config.yaml
n_layer: 19
d_model: 192
experts_per_token: 2
d_shared_expert: 0
balance_loss: 0.00891
router_z_loss: 0.001
lr_router: 0.000386
tie_embeddings: false
lr: 0.0024
beta2: 0.95
seq_len: 1024
steps: 3735
Below are experts of layer 9 (counted from 0) of a mixture-of-experts language model. Rows are named router (the router's row for the expert) and show model dimensions 0-191. Each number is 128 + 32 x the weight over its row's rms, rounded and kept within 0 to 255.
Before each expert's rows: "gets" lists some tokens that make up at least twice as much of what it gets as of all text. This comes from a sample of Wikipedia text that the model never trained on. Tokens count by the router's weight.

# expert 2
gets: " |", " that", " as", " which", "′", " As"
router [133 137 135 102  93 151 162 176 109 133  99 157 165  97 128 102 105 155  78 109 100 103 147  94 139  83  91 148 171 161  92  97 161 123 103 160 174  83  91  74  90 115  92 152  86 170 118  94 155 108 155 147 127 184 171 166  81  86  94 120 159 108 176 182 122 117 141 105 155 154 100 100  89 173 109  94 178 143 174 162  98 184 126 169 159 175 147 171 159 111 103 160 145  93 106 165  92 110  91 144 147 112  98 161 107 156 159 122 147 103 147  89 162 154  98 104 145  97 162 166 182 148 107  84  98 103 147 158  86  93  92 101 101 150 170 154 156 162 167 153 135  80  85 141 166 112 172 129 103 152  80 128  82  82 142 172  81 104  97 159 131 116 172  98  74 135  98  68 161  98 115 105  94  98 106  92  91 132  78 118  92  99  98  92  93 155  76 143 166  85 160  96]

# expert 6
gets: " with", " by", "|", " of", " had", " to"
router [162 131 161 117 101 152 164 152 104 128  90 149 151  97 176  77 120 140  92 106  75  83 118  97 135 111 105 154 143 152 106 114 154 159 134 156 187  92  89 105 101  75  96 140  95 167 123 103 157  99 148 106  95 148 173 178  78 121  97 121 157 121 172 137 132 135 153 103 177 124  90 125  91 167  82  95 183 173 156 153 105 156 150 178 162 137 167 161 168  89  94 171 160 101  98 165 113 110  93 101 139 118  88 182  92 127 162 160 117 121 137 107 153 146 110  95 146  73 147 167 179 149  83  88 104  86 129 163  88 105  86  82  65 149 173 141 161 167 188 163 140 118 129 147 158 143 155 105  93 156  94 108  73  88 141 164  74 108  80 158 157 115 149 100 120 140  85 100 149 101  95 107  79  84 105  78  94 137  92 107  87 115 100 120  89 198 103 178 147  78 160 107]

# expert 46
gets: "\n", "===", " (", "==", " ===", "\""
router [140 130 147 123  81 151 149 161 109 133  94 166 162  95 162  78  88 169  94 106  95 113 153 101 155  84  82 167 166 151  87  97 151 104  94 160 167  99  87  80  88  94  85 149  93 179 101  98 156  81 161 135 128 144 165 159  91 107 101 137 190  84 165 150 145 113 164 111 157 152 127 129  90 160  89  95 144 169 153 175  97 155 142 161 162 157 161 151 139 103  90 154 141  98  89 159 103 118  78 116 158 125  96 139 111 143 175 151 136 114 141  92 171 148  99 107 169  90 164 151 172 169  91  94  94  91 156 147 103 101  97  94  98 168 168 180 161 155 175 165 171  90  92 147 163 125 179 103  87 149  90  85  91  94 148 161  82  98  98 162 143 102 151  94  88 128 100 101 159 105  85  89  92  92 103  85  94 139 105 122  91 109  91 102  78 160 104 156 159  87 160  75]

# expert 20
gets: " the", " a", " |", " an", " this", " 1"
router [134 116 144 122  80 174 134 158  97 149  99 147 196  99 142  82  92 159  99 109  99  88 157 111 156  67 104 151 172 139 103  97 159 123 102 163 161 106 102 107  97  99  83 156  89 163  88 103 171  87 176 138 108 151 164 164  91 105  96 122 175  81 163 150 140 116 147 101 149 129 111  97 107 160  86 100 165 164 169 156 110 151 148 168 180 168 176 157 147  78 116 165 149  94 102 181  94  97  83 109 145 115  91 162  92 144 154 136 134 119 147 101 154 157 102  96 151  88 172 163 167 172  97  91  88  84 165 150 115 102 115  91  94 168 164 162 159 154 147 160 190  94  99 169 156 124 167 103  87 173 115  94 106 103 150 153  71  90  83 159 136 116 168 100  88 145  83  81 159 116  98 107  88 113  88 109  85 136  84 129 117 126  93 102  79 180 103 156 155  92 167  94]

# expert 31
gets: "\n", " such", "\"", "I", "er", "1"
router [130 138 121 103  91 171 159 155  80 151  93 165 159 102 158 102  89 161  96 116  89  92 151  94 147  87 103 159 164 166  90 107 161 110 110 168 163 117 105  80 102  93  89 169  83 166 105  81 159  95 163 138 109 167 161 169  81  85 102 114 171  87 169 162 130 120 145 101 146 129  96 118  93 160  91 104 168 166 159 165  99 172 141 164 156 172 181 156 151  85  89 164 156  89  94 167  99 107 105 114 166 126  87 154  99 151 157 156 126 120 160  93 163 156 103  98 152  84 170 169 163 174  90  94 108  98 172 142  94 100  91  97  93 159 151 172 167 161 172 164 154  86 105 159 162 122 152 111  91 167  99 102  90  95 137 161  89 100  83 163 154 113 156  97 112 142  96  92 163  88 113  91  98  91  87  93 106 120  88 118  83 117  87 112  93 165  98 160 157  95 159  91]

# expert 25
gets: ",", "–", " had", " In", " has", " won"
router [143 153 136 119  91 174 161 168 104 147  97 159 160  90 161  85 100 166 106 107 102  87 151  98 144  91  81 155 179 135  87  93 159 110 105 169 171 106  91  91  94 109  80 171  87 148 100 102 156  91 186 135 113 148 167 161  67  99  72 120 149  94 162 154 138 117 137  91 167 130 110 115 100 152  91 104 182 173 171 165  90 160 146 173 134 171 161 162 131  75 106 147 153  97 107 165 104 105  91 109 153 109  91 150  96 163 169 140 121 117 150  92 166 151 123 103 147  82 175 166 166 157  95  96  92  84 157 169  93  90 101  90  99 165 159 162 151 164 172 145 149  73 110 159 177 143 160 115  76 158 109  98  83 104 147 163 103  95  85 166 157 115 155  92 100 125 103  85 166 102 114  95 106  94  96  87 105 132  96 135  89 114  95  94  94 151  99 157 164 107 159  71]

# expert 41
gets: "\n", " |", "\n ", "-", " the", " and"
router [159 133 147 113  87 165 174 154  81 149 101 156 172  92 153  91  89 180  93 106  95  88 152 102 144  76  91 164 171 158  89  96 160 120 112 159 164 104  96  90  82  96  72 165  88 178 114 120 153  85 165 154  94 164 160 151  87 121 102 127 176  98 170 173 117 110 165 106 160 149  99 121  96 159  96 103 164 173 159 171  89 153 147 171 154 165 153 178 143  91 108 158 149  99  93 167 101 112 118 106 141 116 111 159  94 146 157 140 127 137 155  92 170 172 110  93 149  97 159 177 173 150  83 101  82  88 166 163  99  94 104 108  66 166 145 176 165 158 163 136 153  94 109 155 161 115 157 111  90 149 106  90  83  98 140 183 100  98  89 171 158 114 145 102 109 149  87  95 160  92 101 106  89  89 104  89  81 141 109 130  86 110 115  97 108 150 106 159 166 110 163  81]

# expert 19
gets: "i", "a", "o", "u", "e", "ai"
router [128 112 124 135 116 162 154 135 129 152 116 146 155  99 169 117 124 175  62 139  90 113 154  97 136  89  60 166 159 144  96  72 192 163 103 185 137 104 100  90 121 125  77 135 108 153 119  71 165 122 156 111 112 148 128 163 113 103  98  92 185 111 155 132 146 147 139 113 169 155 142 116 100 166  81  94 160 157 160 143  83 178 145 192 167 182 156 147 131  94  90 172 142 124  87 155  79 123 114 104 146 115 109 139 120 129 175 165 142 108 151 110 135 138 127  93 146 101 192 157 155 188  92  82  66 102 160 182  91  82 117  85  91 134 144 137 169 184 168 166 145 111 101 156 160 129 175  94  85 181  91 111 120  92 182 179 114  97  98 182 165  95 168 116 110 127  97 110 165  99 122 114  63 120 124 109 110 134  89 121  88 104 114  94 103 189 120 180 166  96 168 117]

# expert 0
gets: " of", " with", " at", " by", " for", " on"
router [142 125 128 122 102 158 139 160  99 130 104 159 181  92 129  89 106 154  93 107  85  66 143 114 128 107  88 164 147 137 109 111 164 132 109 137 188 110  89 109 103  73 120 138 113 153 101  92 177 109 180 136  93 159 153 153  71 100 114 119 149 109 167 136 128 152 132 130 163 154 119 122 100 182  93 100 184 170 166 141 100 165 154 151 196 166 186 168 145  96  86 156 140  97  87 139 109  88 101 129 138 126 114 172  97 127 162 177 112 108 136  86 181 156  96  88 179  84 168 150 161 154  85  66 112 109 140 144  95  93 106 111  84 167 146 155 141 154 184 170 151 111 128 155 138  86 176  87  90 141  96 106  71  84 137 170  84  96  98 160 153  95 144  75 101 116  92 104 133  90 104 112  80  76  79 101  76 115  85 131 112 151 113 100  60 153 100 147 156  83 179  93]

# expert 33
gets: "\n", "The", " it", " The", "===", " She"
router [144 131 159 108  94 164 152 169  90 131  89 150 155  90 135  89  86 157 101 104 104  95 157  92 137  94  96 152 173 152  88 108 150 122 102 171 156 107 100  81  98  98  86 160  94 169 102 113 165  87 165 125 104 163 154 161  94  83  83 122 169  77 164 147 145 127 152  97 159 136 100 118 102 158  88  94 174 175 167 165 103 163 146 164 175 176 163 161 142  93  97 156 163  99  95 162  94  90  90 104 144 120  92 164  96 163 152 146 135 123 171  90 153 162 111 104 156  94 159 163 167 175 100  86  94  95 156 169  85  96  88 101  99 164 156 154 159 154 161 158 155  76 103 146 172 122 164  94 110 176  97 102  87  88 151 157  88  89  89 175 145 113 161  97  95 129  91  89 163  95 107  95  84  95 100  89 101 148 100 131  96 110 100  97  91 163  95 154 165  95 166  82]

# expert 4
gets: ".", "\n", "==", ").", "\".", ".\""
router [138 119 158 108  97 145 172 134 107 135  87 159 159  96 138  93  93 161 106 118  82 108 152 103 135  86  96 169 172 152  84  85 155 127  94 197 160 105 100  82  86 108  81 161  84 162 115  87 164  72 168 131 111 175 168 149  93 105  89 117 168  96 143 175 132 120 157 108 166 139 119 105  87 154 100 109 142 157 149 165  85 171 142 165 148 157 161 157 143 108  90 179 160  80  88 153 105  94  85 108 152 122  76 164  93 148 150 138 111 114 147 115 161 157 106  69 159 113 140 174 152 182  98  93 102  85 155 159  79  93 117  96  74 168 164 154 165 161 171 167 143  87 112 146 165 112 165 118  72 172 116 111  75 106 146 168 100  87 105 142 159 110 169 118  86 127  91  96 162 107 104  77  93  88  99  96  98 129 109 135  88 123 103 110 124 180 107 173 151  88 164  78]

# expert 43
gets: " to", " |", " who", " can", " would", " in"
router [156 134 134 121 103 168 159 149  87 145  83 138 145  91 122  89  84 172  90 104  77 114 140 124 155 126 110 146 154 160 117 126 154 107 101 158 152 131  78  85 114  91 110 166  74 157 108  84 150  79 136 141  97 150 149 170 102 107  72 121 178 105 174 164 157 131 156 103 165 115 115 136  85 167  96  86 194 127 142 160 103 151 158 167 151 136 156 166 129 113  87 148 155  96  82 173 134  91 105 125 141 128  82 179  76 100 141 150 147 124 133 109 164 172 122  79 167  92 161 150 147 167  95 100 109 101 127 188 100  94  64 122 104 164 182 160 165 170 164 141 132  84 117 143 165 139 187 116  90 172 111  90 102 106 151 188 110  80  80 177 188 103 170 109 117 109  98 104 190 106 126  99  93  83  87 112 111 149 100 141  89 119  86  97  96 170  96 178 171  97 145  88]

# expert 7
gets: "\n", "|", ")", " (", "2", "3"
router [144 128 151 130  80 160 161 159 109 149  90 165 162  79 157 101  88 179 100 111  93  92 162 104 144  85  91 149 163 140 101  94 160 121 115 163 165 108  91  91  82  94  96 155  86 149 119 106 162  90 180 118 128 160 145 159  83 100 108 105 153 103 155 152 137 129 155 111 152 144 118 123  91 154  94  83 160 177 155 158  92 171 139 179 155 171 172 149 146  95  91 162 151 107 106 176 104  86 102  99 171 107  98 164 104 140 178 135 119 122 138  88 160 148  96 102 155  82 165 165 149 180 100 100  85  83 172 149  93 100  88 109  74 165 159 175 148 143 176 173 158  96 113 144 170 126 145 112  88 170 110  96  94  93 138 165  86  92 102 166 146 117 172  91  83 143  92 108 186 100 120 106  76  95  82  75 108 136  95 128  97 112 108 114  95 169  79 170 165  98 159  73]

# expert 30
gets: " to", " and", " also", "ly", " not", " h"
router [136 164 152 104  88 167 160 183  71 137  89 156 177  74 129  97  68 171 105 103 107 104 144  80 150 101 103 163 169 151  84 112 155 116 116 159 151 115  81  92  97  97  76 165  87 176  94  95 156  88 160 125 109 166 156 165  96  97  80 105 177  97 172 157 129 137 153  83 150 154 119 112 101 144  86  92 162 156 163 162  91 129 158 153 180 156 163 164 144  90 105 162 147  84 102 167 101 107  88 101 150 104  87 165 108 145 153 152 131 127 153 115 154 151 101 101 145 100 164 152 161 140  91 107  99 101 159 174 101  97  93 113  98 170 164 154 165 168 178 135 168  89 108 146 157 108 168 111  93 156  89 101  99 111 150 164  86  89 103 174 135 115 175  94 108 124  99  83 169  98  95 100  97 100 113  96  98 128  73 146  97  92 120 112  80 163  82 150 164  75 146  80]

# expert 3
gets: " |", " local", " University", " along", " Squadron", " Washington"
router [127 134 163 114  95 160 168 164 103 134  99 176 172  84 161  97 106 157  90  95  92  90 118  87 153  84  94 161 161 163  75 103 171 137 109 155 157  84  85  84  99  93  82 137  93 162 109  92 159  84 163 151 106 160 152 161  86 105  82 117 183 105 159 158 131 109 160 102 156 132 108 111  95 156  90 104 171 167 166 157  87 181 148 174 167 159 161 159 137  91  82 174 159 106 103 171  90 106 108 111 154 123  88 168  94 156 157 141 122 113 168  83 165 147 116  99 156  95 178 156 151 152  82  87  78 101 151 157 117  94 103 102 107 158 164 158 169 166 151 151 142  95 125 162 158 124 167 107 113 171  92  98 101  98 169 162  91  78 102 146 146 117 168  88  75 119 110  92 146 104  98 101  85  99  86  93 111 124 103  97  87 125 106  87 112 156  96 172 171  95 156  88]

# expert 47
gets: " and", ";", "-", " the", ")", ","
router [153 107 131 133  72 161 155 155 114 137  69 162 150  85 152  78  97 185  93 118  96 102 150  98 139  93  95 173 197 154  73  95 162 104  89 164 170 107 101 109  82  79  75 145 109 143 117  97 140 103 146 116  97 175 139 168 103 102  74  99 153 108 159 156 143 139 141 108 150 144 101 132  82 149  91  96 163 142 175 149  97 145 171 161 138 175 148 153 140  94 101 156 156  84  80 153  90 120  85 103 151 114  91 170 103 136 167 147 114 140 145  94 177 164 113  79 162  68 152 164 163 149  94 109 115 104 140 180 114  95 103  83  88 162 173 140 145 160 143 154 152  93 116 141 174 113 166 132 106 170 129  98  65 114 145 184  87 102 101 174 166 109 164  90  78 143 106  96 158 112 111  92  87  88  84  97  93 115  86 116  97  97 116 101 111 141  94 148 143  74 154  67]

# expert 9
gets: ",", ")", "-", ".", "),", " he"
router [131 134 132 116  77 163 156 167  90 146  92 148 175  93 122  81 101 166 101 101  93  92 150  97 167 103  99 157 170 164  79 109 153 111 116 167 167  98  81  65 108 101  79 149 104 170 107  86 161  91 165 140 128 156 179 168  95  82  90 116 162  89 160 159 140 143 156  86 163 151 115 114  98 149  90 108 162 163 156 175 102 183 152 170 165 136 152 165 138 103  96 156 161  72  82 169  90 106  97 110 140 115 102 168  95 163 168 152 104 123 134  84 173 160  85  85 143 113 165 159 178 185 104  94  81 113 172 177 111 106 121 114  86 145 160 166 157 160 170 150 160  87 112 153 160 120 148  95  94 160  87 113 105 110 143 143 102  80 100 161 167 115 160  96 103 142 107  92 144 101 104 102  92 122  98  95 102 130  92 108 125 102  88 104  82 151  95 163 163  82 172  82]

# expert 1
gets: " T", " C", " F", " R", " N", " P"
router [122 146 149 117  89 157 170 174  90 151 113 134 179  82 130  82 105 163 101 106 101  95 156  91 128  74 119 172 166 170 103  79 166 117 106 162 139 106 117 108  86 101  95 155  98 155 114 104 173  79 167 159 113 168 152 168  85  84  91 100 165  70 183 168 152  98 144 102 159 119 125 102 111 159  88 108 162 188 154 162 104 161 139 164 162 157 157 167 135  72  96 169 152  94 101 169  83  77  93 139 145 118  83 154 114 173 163 144 128 121 144 104 158 165 110  85 187 115 161 154 147 155  97  86  87 104 143 149 102 100 119  92 109 156 145 169 166 144 159 156 169 102 126 142 164 122 151 123 103 159 103  76  96 108 153 165  98  92  99 151 140 107 154  94 105 125  97  87 161 103 100  77  81  83  83  90 108 142  81 136 109 101  96  95  90 166  93 172 164 107 167  66]

# expert 40
gets: ",", "\n", " that", " and", "\"", " until"
router [133 131 145 135  86 140 163 164  95 141  76 176 148  93 150 104  95 157 108 101 120 102 152 100 129  77  96 161 168 169  72 109 160 116 101 154 152 119 105  79  90  85  82 160  83 164 107  76 145  98 163 152 104 168 161 149 107  91  90 128 162  73 173 151 129 121 162 115 158 133 110  98  93 147  78  91 156 163 172 169  98 177 138 168 176 162 165 161 139  90  99 164 160  95 106 170  90 116 103 113 153 109  91 162 100 157 160 151 107 123 138 100 161 116 109  90 150  82 163 155 150 169  89 101  95  92 154 178  89 117 119 100  82 167 154 173 169 148 155 164 142  91  92 155 154 132 157 116  99 153  93  97  98  95 155 159  97  79 103 146 173 112 144  86  99 129 106  85 170  94  85  99 115  93  99  92  97 141  94 130  76  93  98 101  80 169 101 171 174  89 170  76]

# expert 27
gets: " 2", " in", "1", " 1", "2", " 6"
router [148 137 147 117  95 176 157 159 106 144  96 169 170  87 137 102  98 149  96 106  82  84 147  92 138  90  87 160 162 152 104 117 156  91 116 172 156 106  83  84  90  96 109 174  88 177 109 108 168  75 155 145 100 165 143 164  97  90 107 109 150 102 174 158 143 122 134  87 156 127  99 113 100 167  88  85 176 142 174 177  95 148 157 170 166 173 162 165 153  85 113 167 161 105 111 158  99 105 111 109 148 111  84 157  88 141 165 163 117 115 167  92 146 151 101 108 146  99 172 158 169 165  90 101  83  96 169 157  91  96 109  90  86 174 166 171 155 154 159 158 156  87 114 144 161 117 162 102  93 165 113 100 103 100 147 151  87 104  91 167 169 118 170  93 109 139 103  81 160  79 117  94 100  98  96  94  80 123 110 129  86 110  95  88  70 151 100 168 155  97 171  76]

# expert 38
gets: " was", " is", " as", " years", " became", " been"
router [119 121 117 104 100 155 166 157 101 143  99 167 160 105 129 102 105 160  99 103  92 112 139 114 151 103 106 162 167 153 102 100 154 119 112 170 170 106  69  70 116  98  98 154 102 154  86 117 146  66 164 119 112 158 174 138 115 120 105 116 143 116 146 156 167 120 140  97 177 140 129  94  85 146  85  73 163 138 167 170 102 150 145 162 148 169 157 161 151 116 107 165 139  98  94 179  74  85  84 111 166 105 113 169  83 125 175 147 116 135 191 103 186 151 114 122 154  86 183 165 153 165  97  83  91  94 152 158 117  79  87 115  91 124 189 168 148 156 172 145 151  92 102 116 170 117 183 123 103 170  84 101 100  83 161 172  92 103  88 163 184 132 153  87  88 160 101  88 166 113 110  93  99 102 104  69  83 135 117 117 107 130  98 115  81 182  69 157 161 119 161  91]

# expert 45
gets: " the", " \"", "s", " including", "es", " and"
router [117 135 109 119  89 150 164 163 106 156 103 150 169  97 144  98  76 173  99 125  94  87 164 103 165  79  86 144 155 169  88 114 149 137  98 138 158  86 103 121 110  96  86 144  93 147  92 118 142  96 174 143  91 173 161 170  90 106 111 105 168 110 166 146 156 134 134 116 165 139 104 124  95 157  93  80 189 188 156 160 106 156 156 165 148 179 162 172 154  92  89 162 148 102  96 154  76  98  93 103 135 122 117 172  88 169 160 141 117 111 168  86 171 146  96  97 167 103 166 149 169 149  94  94  87  90 160 170  74 113 117  97  69 154 176 175 159 174 156 158 178 101  95 130 165 100 144 109  92 154 108 112  92 109 154 169  88  91 104 184 148 115 182 105  91 138  85 107 169  85 110  98 109 119  93 105 102 143  98  96  88 111  95 100 100 163  89 151 160  99 175  94]

# expert 23
gets: " |", " the", ".", " ", ";", " —;"
router [155 136 147 122 107 163 154 161 107 144  87 146 169  86 150  88  99 149 103 116  89  85 156  91 129 102  95 156 185 160 109 101 155 106  96 165 158 120 116  78 100  91 105 168  90 149 103  76 186  46 166 142 107 163 158 154  84 100 114 125 160  96 173 145 159 121 164 105 167 137 115 118  87 158 100 101 165 162 175 147 101 164 137 157 180 157 167 159 140 103  87 158 169 105 101 167  82  96  93 104 160 123 105 153  86 157 155 161 129 146 159 119 178 164 115 102 153  77 159 163 144 190 117  74  93  92 139 146 105 103  99  98  83 162 151 199 169 169 158 173 162 100  96 147 146 110 166 116  94 166 105  95 105 102 149 153 104  92 110 175 170 102 160  98  99 137  73 107 156  95 111  88 100 111 103 126  81 141 100 130 117 114  87 102  74 148  98 156 177 103 167  96]

# expert 5
gets: " The", " was", " the", "The", " a", " is"
router [139 144 145 110 106 153 168 177 102 168 100 176 158  90 144 122 116 177  98 118  96  99 150  99 155  97  99 160 151 155  76 107 167 116 108 174 157  98  99  88  68  93  92 161 104 147  94  99 156 104 166 125  79 189 170 156  93 100 117  99 157  97 153 154 166 127 160  96 169 148 117 104  88 171 101  92 161 140 172 163 112 138 158 160 177 176 163 165 121  99  96 169 138 107  85 176  79 117  90 110 172  91  96 163  95 136 150 159 117 125 154  67 169 142 111  91 169  85 160 155 159 135  98  78  88  78 171 182  98  82 115  93 122 169 166 168 146 141 146 170 152 100 121 150 149 146 147 113  89 166  97  91 110 102 162 164  80  91  99 162 155 109 155  77 100 122 100  83 150  86 105  94  92 106  99  79 110 139  98 139 105 120 109  89 119 169 102 146 155 112 167  74]

# expert 26
gets: " in", " for", " on", " to", " of", " at"
router [157 145 145 110  87 164 144 152  82 150 108 182 158  86 147 112 111 161  89 111  97  93 146  71 129  88  84 158 163 161 106 110 155  86 108 173 154 125  89 102  97  93  98 184 103 162 113  88 162 100 178 144 103 178 167 178  72  93 116 137 173  90 170 159 141 136 148 109 153 120  99 129  96 149  78  93 166 171 174 168 106 161 151 174 154 147 163 168 135  87  83 163 149 109 116 171 106  79 112 113 139 121  95 156  96 161 149 163 120 124 135 112 151 155 122 107 149  88 174 160 147 170  86 105  88  84 175 154  93  80 112  99  98 186 154 166 143 148 158 147 184  99 110 132 163 108 159 118 108 161 117 110  71 138 128 184  99 104  85 160 143  87 167  82  88 116 116  79 160 111 104  89  79  84  95 107  98 106  85 141 103 117  94  92 105 177 101 163 168  97 158 100]

# expert 12
gets: "\n", "'s", "/", ")", " \"", "ers"
router [143 133 139 112  89 156 160 168 105 126  91 139 165 101 159 103 103 157  82 110 123  86 159  97 148 114  92 173 166 157 103 118 144 127 120 161 159 113  97  88 102  99 102 169  90 176 108  81 165  94 167 146 109 166 166 164  87  86  96 130 175 106 155 143 135 148 154  90 164 137  98 130  93 158  88  97 186 162 152 173  98 149 119 170 167 161 153 156 127  94  92 157 123 111  77 168  87 102  87  99 147 100  85 150 104 155 145 167 120 147 145 105 171 153 130 100 148  89 173 154 158 163 115  95  85  93 153 168  93  81 111 105  73 163 152 158 153 182 150 160 161  74  90 171 145  84 172 106  77 179  99 117  93  68 161 161 115  90  95 154 143 119 167 103 106 142  90  79 169  90  93  98  88 106  98  91  98 133 106  94 105 121  89 113 108 180  94 173 167  94 165  84]

# expert 36
gets: " |", " not", " more", " so", " be", "S"
router [136 117 166 121  89 168 170 148  99 133  91 140 154  77 147  88 117 186 105 111  94  95 148 107 160 108 104 170 166 142  79 108 185 109 109 168 169  97  97  96  93  90  75 147  83 142 123  95 142  81 162 158  87 149 132 156  85 127 105 130 158  86 173 149 151 120 137  97 161 105  93 115  93 170  83  92 149 170 170 173  84 167 155 159 177 170 167 159 124 100  91 152 147 101 115 150 108 131  87 120 155 108 111 186  86 128 168 138 130 119 150 106 159 166 125  98 174 103 158 137 166 175  87 109  66  95 165 172  87 103 102 100 108 158 154 161 164 144 162 157 143  94 115 140 142 113 170 101 101 170  80  76  95  97 165 160 105  99 115 137 169 117 143  89  83 122  85 103 161  88 121  84  90  92 104  89  81 139  85  89  95 105 103  85 100 176  87 160 146  80 150  83]

# expert 15
gets: " in", " a", "-", ")", " un", " c"
router [134 125 130 121 102 157 175 165 102 143 103 161 163  85 139  91 112 174  96 119  75  93 145  84 143  98 105 171 144 159  82  91 147 125 105 171 165  91 103  89  94  98  90 162  97 146 109  99 170  86 165 154 104 182 171 170  78  92 104 119 161  93 169 162 141 130 151  91 145 143  96 116  95 143  77  98 176 145 182 180  95 163 143 160 169 151 168 168 146  90 100 165 152  86 105 170 114 101  96 104 158 113  96 158  95 136 158 138 114 104 172 119 166 158 118 117 148  82 163 171 161 176 101  81  79  89 145 156  91  98 104 109  92 176 158 174 174 162 155 149 167  79 103 148 153  99 168 108 110 151  95 105  87  95 145 160 104  90  96 167 149 112 166 105  95 134  97  99 165 100 113  98  97  90 103  87  84 147 101 114  94 101 106 103  71 156 100 154 163  93 169  95]

# expert 24
gets: "\n", ".", "\n ", "-", " other", " two"
router [154 140 154 130 110 160 169 156  80 146  99 168 167  95 145  86 113 157  71 117 121 101 142  82 142  88  80 169 188 169  77 115 135 119 100 181 169  99 102 107  83  86  82 148  78 170 127  87 137  88 161 130 116 153 166 166  86 122 103 102 174  99 152 150 153 125 167 104 156 145  97  98 104 149 106  88 162 141 162 182  87 156 162 156 157 162 150 169 136 105  81 142 144 109 104 156  91  98 104 118 155 124 107 167  97 161 147 161 143 129 165 106 173 171 118 104 157  84 150 175 168 165 102 115  97  85 157 179 105  93 117 107  88 152 151 145 186 160 149 150 148  94 106 143 158 105 155 108  89 163 122 110  85 102 144 174  99  88  80 157 179 118 154 104 105 145  85  77 154  91  92 104  66 100  79  90  76 130 102 135  83 120  98  97  91 130 103 156 174  95 177  92]

# expert 22
gets: "|", "==", ";", "===", " (", "="
router [137 132 151 120 102 169 152 158  98 135  87 158 165  83 152  92  76 156  85 113  99  95 145 102 150  85 100 149 174 153 115 113 145 101 111 168 167 118 104  99  95 110  73 173  89 173  96  86 162  89 161 135 103 157 168 158  75  94  93 117 162  94 155 163 139 134 144 102 143 124 130 112  91 148  97  98 165 173 159 170  98 168 174 167 157 161 176 171 158  93  80 157 167  91  97 171  78 118 114 124 146 136  92 158  91 154 165 167 121  98 161 104 172 159 109 103 143  97 172 163 152 158  93  89  82  88 164 154  97  81  87  94 104 168 160 170 157 168 161 166 148  82 123 135 168  98 169 117  81 165 119  93 104 118 137 157  76  89  85 142 153 122 184  91  97 139  86  90 161  93  97  93 105 102  81 109  98 122 101 114  99 113 105 115  90 166  95 161 161 106 163  87]

# expert 16
gets: ".", " |", ":", ",", " (", ";"
router [135 138 145 130  69 151 143 142  81 104  84 157 163  92 148 101 113 168  97 103  72  88 155 117 161  89  85 161 170 164 101  84 133 126 100 160 179 113 106  76 104  98  87 170  97 156 108  66 176  76 172 142 123 172 184 158  91 102 107  97 160 100 158 135 127 129 140 119 152 121 103 137  83 164  89 111 158 167 159 162  90 166 139 190 139 161 153 180 133 102  81 168 149 109  74 151  81  87 110 112 141 127  78 178  96 168 139 133 130 146 154  95 162 144 116  92 150  84 166 155 139 159 110  91 103 112 161 147  94  83 126  90  84 165 145 144 174 174 177 143 121  99 128 152 180 102 155 124  77 156 104  98  92  98 139 176  98  98 111 159 148 124 134 107  96 102  98  90 164  93 102 111  98  98  93  95 105 140  97 147  80  94 100 101  99 174 107 193 172 104 164  92]

# expert 32
gets: " his", " he", " their", " He", "'s", " her"
router [142 150 150 103  98 189 165 185  99 135  90 164 187  86 140  98 120 153  96 135  80  86 127  93 150  79 107 150 182 149  93  94 148 127 103 170 163  80  92 111 112  77  77 169  95 167  98  76 181  75 149 153  97 160 144 157  99  68 108 116 155  97 144 152 144 124 173 110 144 118 108 102 118 153  90 107 171 154 173 167  97 167 157 169 148 164 179 141 139  64  85 171 119  97  97 154  98  97 103 127 147 116  93 152  85 140 136 167 135 122 158  99 175 159 113  93 151  89 152 174 168 168  98 112  61 108 141 155 105 105  91  82 117 159 153 155 162 150 167 153 151  97 114 158 148 121 169 114 100 175 116 112 104  88 156 169  94 109  78 164 149 121 157  71  85 121  93  87 162 120 115 108  87 102  96  95  91 142 112 134  83 100 105 123  98 156  94 165 167  93 141  97]